config = dict(
    n_layer=9,
    activation='squared_reglu',
    normalize_top_k=True,
    routed_scale=1.0,
    init_std_router=0.00838,
    vocab_size=4819,
    norm='rmsnorm',
    tie_embeddings='early',
    optimizer='adamw',
    beta1=0.95,
    beta2=0.98,
    batch_tokens=[32768, 65536, 131072],
    seq_len=2048,
)
Below are experts of layer 3 (counted from 0) of a mixture-of-experts language model. Rows are named router (the router's row for the expert), gate (a neuron's input weights, with its number), up (a neuron's input weights, with its number), down (a neuron's output weights, with its number) and show model dimensions 0-223. Each number is 128 + 32 x the weight over its row's rms, rounded and kept within 0 to 255. Numbers have three digits each.
After each expert's rows: "comes before" lists some tokens at least twice as common just after its tokens as in all text. This comes from a sample of Wikipedia text that the model never trained on. Tokens count by the router's weight.

# expert 25
router:173129071178086136174155209121138171138131106091182096184109136173144122121086107126135122102127176088093105135174088101150150162142091125173176029121119162063103143088164167120115123169164200062135095138120150123120134142130089125119093158111077176106167129118134173160105119126180156170058117082140079165083188152133109118161106128084178143100096132142062106127109144117109108176158086090098134110114108093079142106084130114113107068142098100090090165170171141111153128088079132089140119151157136133113153117103113069128132165140105163100105107096125104078153156138126119066128153096143120101099103175129148190036095106153128114106138134099076183119126129102150104121118
gate0:231086133118154140090121168118147159140127138086097134076119123119172129099133182137094031135114108144154089133089159109168107162105104121130124134071169094099090118152149100130103106152109150103128093158131133159161110119074109146122157132089149128151125108161153179177079137132104160107192097142115118121144151105132127162220118122149143119134117093094122137126125084115150110157128130166155059000162163160212150119145087111140186145127160072149122101142140139158095068152175191121145098111137095161131141122150112130127097151147190148142115105113102133141088131142141167188137187125156144155165139096162056091118112122106161180131113207139169129127159092173146159105123
up0:075145105134036110157136121097125094155134158145140086130115103135118076148079090167151143144138123098088181097121108135046171128107122106134145124122068134183187117000153120118160131162170099136130170166182126095110139107135135164121093126140156123120178168092119091107151079122124103135083131115130124099203059139085115146107137163132113138148155129089139131115064145144115144119135123127127159133127120120104073138083141148150131120180126109121127154117092154158131127208194125174135151091108129111090165122129131088128150120091123037094115080150130097098148131134120160057130083102115255123099136125092151149157115121132107142135102108131142136178111185117151047126107
down0:138121094149128123168174112167155188156103156118122127143155142123184145106178134050094138123100135140185129134198081155088144135123142042127142122108150133154135142138097076136121168132099136075129103153128162107152107143188130163150081099061105123124128191069132242164216131169117138102109067116168144082129144139128111117110126105088097225103151112162136086162141169139120185124115143123045057152121107150109163096209098095136071119168110118136144134130153142167098129076098098118126152166094120096112110115081130099155129074059102122115114079117133159123134140092127080106167124107148091073145135126094128110129134211118119148148159107166151114134145116131122125139158
comes before: " ", " The", " In", " He", " \"", " It"

# expert 7
router:160121031222121154194149134139124129145108087086174113167113107130065139112104099115144114092132165117111143172122134076145155197146123117137130081113174144125054104076151145124131114188109235062112096134105108138115176078134107145125105138080105101148152159061087144180126140079166145108034046073115112117146172131196103138139126120086159178099162083128120131133146116112108148176128088139091071115108135073145124106164136094115120102140167142102092148114134147084127131137118109111163130101124146107110190133146153135116137149144141142071103130124095088101123207172139130069130163103122133126169137158133164162084130115132133136122132133146153082181134147112191092095148
gate0:124197144099077164116082103140146102168127161150143075153069161164143144181085161105141117117091082176149132086090086189137182121113136126157195126117122150143103141130172174116159074153147089140108120121165148108223084174131058129143106152139153117112119114082105147123138092161153091086117175121081115094041122141182169157091088142106110119131128104147097122167180141134131121141090135152200158110093117090151135148081144139129079101107167163124095124184141126113127084125113125071124141078170155134123137080147092107085094160096128124133097179138122108169155081068109153127100064129135102100072109096113132078156104129175092149118150084137142087156163114187092163195087
up0:141158122127092143112049097139123117138132163148165096152087174156158120187076196097129133110072067157129149075121096179135188099105091112160195116123165187120105116157172166134168086158115107134134120114158146131194093165108059118158101141127145110119135133099107175120150091158173096074121160126120085116042128156173159131098097150105125140142168080146092141163148127125138153122107131142164152108118113077168113126104112127133084083064155171130128160186156120105112102134091115056100142074144155148149116028139085126097140159095096121125094133139110127158138076100124122131087110138167127107060128125128130081135089152158068144109145110105147093187186121198111152203102
down0:138147132124176161067205122118080135120091120089128092144120160113127135107100086117111120133139108086110110115086080110153153085137095124115154142141181097106107106101194135129185134144114145178120078100155199124164133126130101121156125140065100158082110179075140088148153207141158101167130114087118038104153119176062090152113099130168110099138088174157127148035156094098181132118131107171139101096115077074122114178083124116167131160128119071137109145157164125123100140141151137111117102171154123089108122099106131116134174140129129039151092141156172191114116132128135067121153123098119084168120158172095143109101151124091120103107213122197169176191120146183134132135142
comes before: " ", " he", " was", " \"", " S", " —"

# expert 9
router:157053139241130115188111255108138122143135132093111116177066164164084123107086090155163114132166102121124140157161120088156096163117118146170146107089144129086079147142154087062142111194114157134087157087128163135139139170161100123106116096135066085071124120090118131116100152102139151145082065170134083185184078141135182121133081108138137135128125136139145129198176142101127031131142123134140132111163167137129087099126141104055144101103120145099070106156150165149126052135139160116151109138167125098116165136120103142135132119182173117070130119129155118120156111145150127199132124145084140110147128141147150141087115199123131133132109140067107160136131122147128155162104
gate2:131118093147084114102113125137118141121159143116133149175177139157110139119071098105168114086107151156133138157142063092108094092061182092103134131154115125096138176115128173114097138140150125149094130156168082175072142135142155130122171182139112119116156163120091128102169104106063135175154133161076129107110155209142067105073157116136157123123129100137164119144128104104155062132153123151135102125172118179209151106184144142174120096112152164180116186158176103084174106125125146129117137130167114172121106129067095175187128103150166125061174083117069089158117232154145186167117128179149082146061172135107094151126160127103101136139110105136172146076077119153098079098122
up2:118069097127146109164000133097140146158146132150099116134207113136189123097126141112196100093162115159094139107170111153036148135099119119116130102148145109102061171107077143101157092123131052135124122125162140134105124138110142127121168103126123157090116137174067114147166121142051153142123093115057119151129129124104111107119167078147105131118119172135110149079117103115132114091155124108175059133132091117148099107092130147185141032120147164120099119171126152131124148104088124088107157096143115157117122120130147141164172124121107107079093068073102174153099133184173147119041074121137119172100116177154105117185111136091099161099081158136084157132135128075122088131153
down2:095136117128107082155097130200100136142102136116155085171079102130144174156120172154196158093138147150141071089099116152116200113089126086150085139137120185091109129058130157120080110079120104127117147129202102109112137111146116141183099101099135143066159110106097108107187125086122098169117109139164142192131182154154170106092127126097125157125123094141145134100137112209106155121130115159171172121149106106101102115153134121143108117168131095072071106105154119101148064171153081143074123143155117081162068114118089158161186152108101135131095058133131094090131131175162181141083123141135086155136143131104157074128148136133189057026141100083105124101132068137129154177110
comes before: " |", ",", ".", "–", " |\n", ")"

# expert 16
router:156070054156122142139132193134117165100112145057122172146067150162130095061097108105147151160145178107111126183122127073173160147134111144102148066123141125125077138102087154107146170128100142119048163090095188122103171147082144173108081100132095136118120106111165110121114138090086168157158063113150132118131093095124079146141130187148132111167127103160189160177158124150098062158135118084165164089156104130097093171113104122093126155160115170105088113109137131154135092196151161160171174152122110078104138146128105121135113039160151200062101139151169152129169145131099122142173144116202163176119124109150095142099117114129148143123193185133088118136131122178126120171156
gate0:159181169139157107084127122147099092160118184110091088159118132095041119092135129175146124134168146104129118105087082048163127098146112110141116085142152169163185169117207140164157141122108138103081091104166076103103103084106141158095121117121171139155133138149152103129074132143124117062119150132064117073053097103122166156151133115136170066141156124161160134132148128148104130168155117198084136103115132133105111143095094110094122193143156113068105110116125106094153079203191116079174163168140152098168113139100116075092106136074128156083142106162150174152121148196072161152154118119150153140172077124115161148122131101197163119118166141126124153078148105165134084186129
up0:117111123093079139099142120092158122149126117136183157070092091174180145196163148074046112194139095152131145128154186170113147145117123135139199180168113088097134083151119155103075131133114089129175148132083143115160182149116139121113103213166099183162124078115099146124174140180103152158108119162125117172147144110130099095082132122120066174126051113124117097119099129082122091129089162111154136137082095133133146142110110163119125108092129113166179120149103168138085179065103088173111119079116086142108145159142104142125172133154131077210139135113099069151136136059159097136139194161110095129137158144128119116175197153095102157136123102183123095159117119130072182105121
down0:120107089111102112145156162105175110143128169117111148119130182153124204142113154134118133105101119070184138202154111177178137088110171122100184125126149105109134133123100120128202189159064096146141160182143150093154149058072111163105095129083109099161128129183115063164108163119165078152092158135109107158076066113119165108131129108145115062127142068136069173080141111156193128109096117120102114123193097172102136092107118136125170143113100132101153100176127129115129116111150122106166135093169092134059114128158053122174169095110120120111152149137090169211138128070129181118133114127068135123142134108142150069103112131064159160126107095183132106202117162104116137144139
comes before: "-", "|", "==", "\n", "The", " ("

# expert 0
router:174107074151103178142148199129116202168148074107151155154110077167143099061118143127132128158106158167139152192158092125134112145120146114164105115109187153191107176130142153114123154203095204086101099151089124146105122109124106127147094177112085109133113115121138127155091110115190103105084104115126071171133167149164141097107139105070187158159160154160149122134096124097134136148079072159128092110094137087115138159104117103114153042147111144131183150172110154135139081145140124132174103093103134049083158101051124093159140121142152145181142092139146151117099151123186149091184135100180118100128161195137172171089090142116174118086138146132109083134153106103182086096149
gate0:197152119099103105089053161140171140157111151116104105074070097123182077180169186185092158119051149063123085113116064092121136171096129163102110122142126151120124168142113108122145131162175153114122137120063121083133075178128127142082123172145103119122170084095123103116167105125102177101179123109163177121119190103155104157121096174166157147099130117108162085142191125187151134149135145148149106088098107163128094058126145152131165147178097172120185154106146124173107152181146196108141142128143093142124152103126158110167081150157131077125123110182106148138114153144157133151157104210154099073154156108108063153071109125180116157132140105136114143128073133122091141079103
up0:090102152150155151157178110125069126109125135151149132176177160141075177070076076087142089127212105197138159135153187156115119089143124126159134124115123113130138089130156146135114136123084090148135109135184135168128179087127140124170127089106145145133091155154149150131090159136156111186082137159103053134138069138092164102138128078127104117178122133146083170124045146081120114097137122111114128141157185086137189206129103104131106109079185081129059089134090131085132121087105094142107121132131161132141112159138109171066169116110104165120130160073145120098151092111063145097096159052077153170123102139150195105185169128075150099143119176112128124128165113152155111178148
down0:115057107115135119209181142155182094076151080161142082133089146141106099179128207137081121095170124093145093156129131117177082083156110145086169090141142197166143095089077139141084118126108109101147139125148138122128080126118156168170057158170087142131079107120118092122132141137140138135107130163209148144113095124134172097141125160150146136172098113135126122119192073195124168093111185136127115107048144121100142163153115133118102047142097185184146130142115197156109097173120108065094189196124148197105070134143112068152069113181101122116164128097092125117133110131132147138136128132135142092140159141129097127128138163083098159148144123078100070127127114132129135137105
comes before: " ", " the", " first", " —", " N", " S"

# expert 24
router:176093095160121171150118143080085164152143145136134177140118098073113150095194071160137101128126148098117154149086122074128171162137123096121105091103192143146111168102166110085165101146126178088139126131155152170049086166137125125169123141061101142063080150135113163172155084122164084189098097111100103126092181147137165119150130098105157159134155117122095117144108143119105132082176128144146073107106151136098170183152157072130181104153153145156132172094122152099183095160146153160195115118091171064082159162141122002152125108162127110131125125140142094185151155100139149130139152144144148148169139105109160079123123155133165124120134093099201122150197120146166144067121
gate0:109160056102122159182140129097100098075153107087139156137177134174170078156129104138101140086170205070117124213078142122138158146173191135057110153122105060131142181138117177083137093113123109147100104149169132135105101146170118145085115095096159123145099165113151150171194121112136130076093156075138150146217142164123178119190105133136082159114083134148102140131163086068114138147095116142143164153130112123116072108113097122099142104102140071150118137089129146114107081140105118111075072188121166123145092156168131094146159151121106183117116125096176123169173131122144178127145116128100133133141140097172099087128143175125052116113118158058147130112135127107033094132135
up0:126119096137112144164118151122118100123187156059168129089172165173173081157145131128067146084168156099132130187132125102161128129184186110079150141146108073137174203177146124076121109144128136146096121174146120137112117137114119083095153141125148106151101141104135158170177152055135147113125143117117135124152103170114125134147117075160106133128065094146129168117162137066106103158098121192137114117135120103109069109107127141065150065081158073124126165098114130166102067161133133123090081144112136131108103167167139107156118116158095148079113126088118122189203194113166116178108110147140136110128217104143042088135164174137068215143162155100156141132150096131081094164118
down0:146140085094089180102121127157026144148075118142160126084117200124088119067140135122171099142154112081073105101072108144148155149082190052094103097161103145118172117101142193108062106110092118136095155100098169171129110184117134123157156101134157152151124141146163105122082122075090120147129169134105157114084137125103115109114164120142070084142134112078130117116094114107062107159158133125132101149090141053071126131136098191109089123123115130142085170112172115132113139173105129151161106153142132045114152124158145129127113133140101093131219090184136130170155130100195137085086126117057101152157115103156121100108103141162142103139137146106133169156109064065156142170176
comes before: " the", " a", " his", " he", " an", " its"

# expert 31
router:177122104187099165149134158128095173137133119085150118131149141134154156071143150111100097129123125111145187141094138122171137107096073121121141092115170103145094105093155129067150141178156165085100127164104172176139094148181111181134156149072118115092123163122123155101098092139158120157064065118137048107130140166101141135163135064119196138224115151119081103104125137129101143081162108128196129123074134196157147142101117094092158143191129104103171178170116158208171093164107147151172087148080175073093160110136100072155123112137151118190145116106141123151097115113164135140162142113164126125157131126101180088107113031156155143128101102101171122153163118126160092111164
gate2:111151091131100135143157141094104085094137092122106157162167128126091163146105080126120073102093124104108143091105144081138030138120145109093150152146166118136101167132137114131164125121162099190099153119111129153080110053177124179075107114162162128080095148126129098137093175158066151185136058115068125160131150193117162117117138125116146101099107146141133097081121155164147156156137142059156153141102109176169200147098132198138128081134131157168117214131147098077138243114119097130073088121138157123157149135125079089131170092150141125146127156138119068100148138122081143159144079152138106135113155140119201132147107119121116146146084080107202141147101111190103147085089
up2:157101159129145138099103095192159172169126152139161111098090133124146086083160154126142147164165133114161120166129090163129195085156107159164092106113106088098156093108114138121080146113093164091149099130185145094166143187089148106199150121123105109186157099138145159126164029085180093073122182150202129098094084082164080137128120108126122155142126123137136147180110110077115111096127122171095112124134135112086077083156121066116108167104145136077147070148150154183111042142124124110165169144138126135089090091122186163144095165100129137123126098105124186161102129135161115102103119097142156124113076117141048110115157150122163123130182161139046101104125134055144107156173
down2:103120111163182092140116128161166095072136069128165127174127120149124111157161149084204123135234145084115103136152149091103228150116086125130103099140154128128127137161108132179094055118136143121097170086128121144151138114135100117137091100132151179175133144141156077101169094119116099135164168176191109145129120110130101116120118140142130137142133208092139145117120098132164074111139139146167088071146173150148077191173106075148137141132140162102058146162105069127153115138120155100126145146146095193123123146128151119143122197086159140093117124145162156079123148093123142157128137164102099129119134038145089200163101162111155103169116212118102167103120121184139191181108
comes before: " the", " a", " an", " first", " his", " \""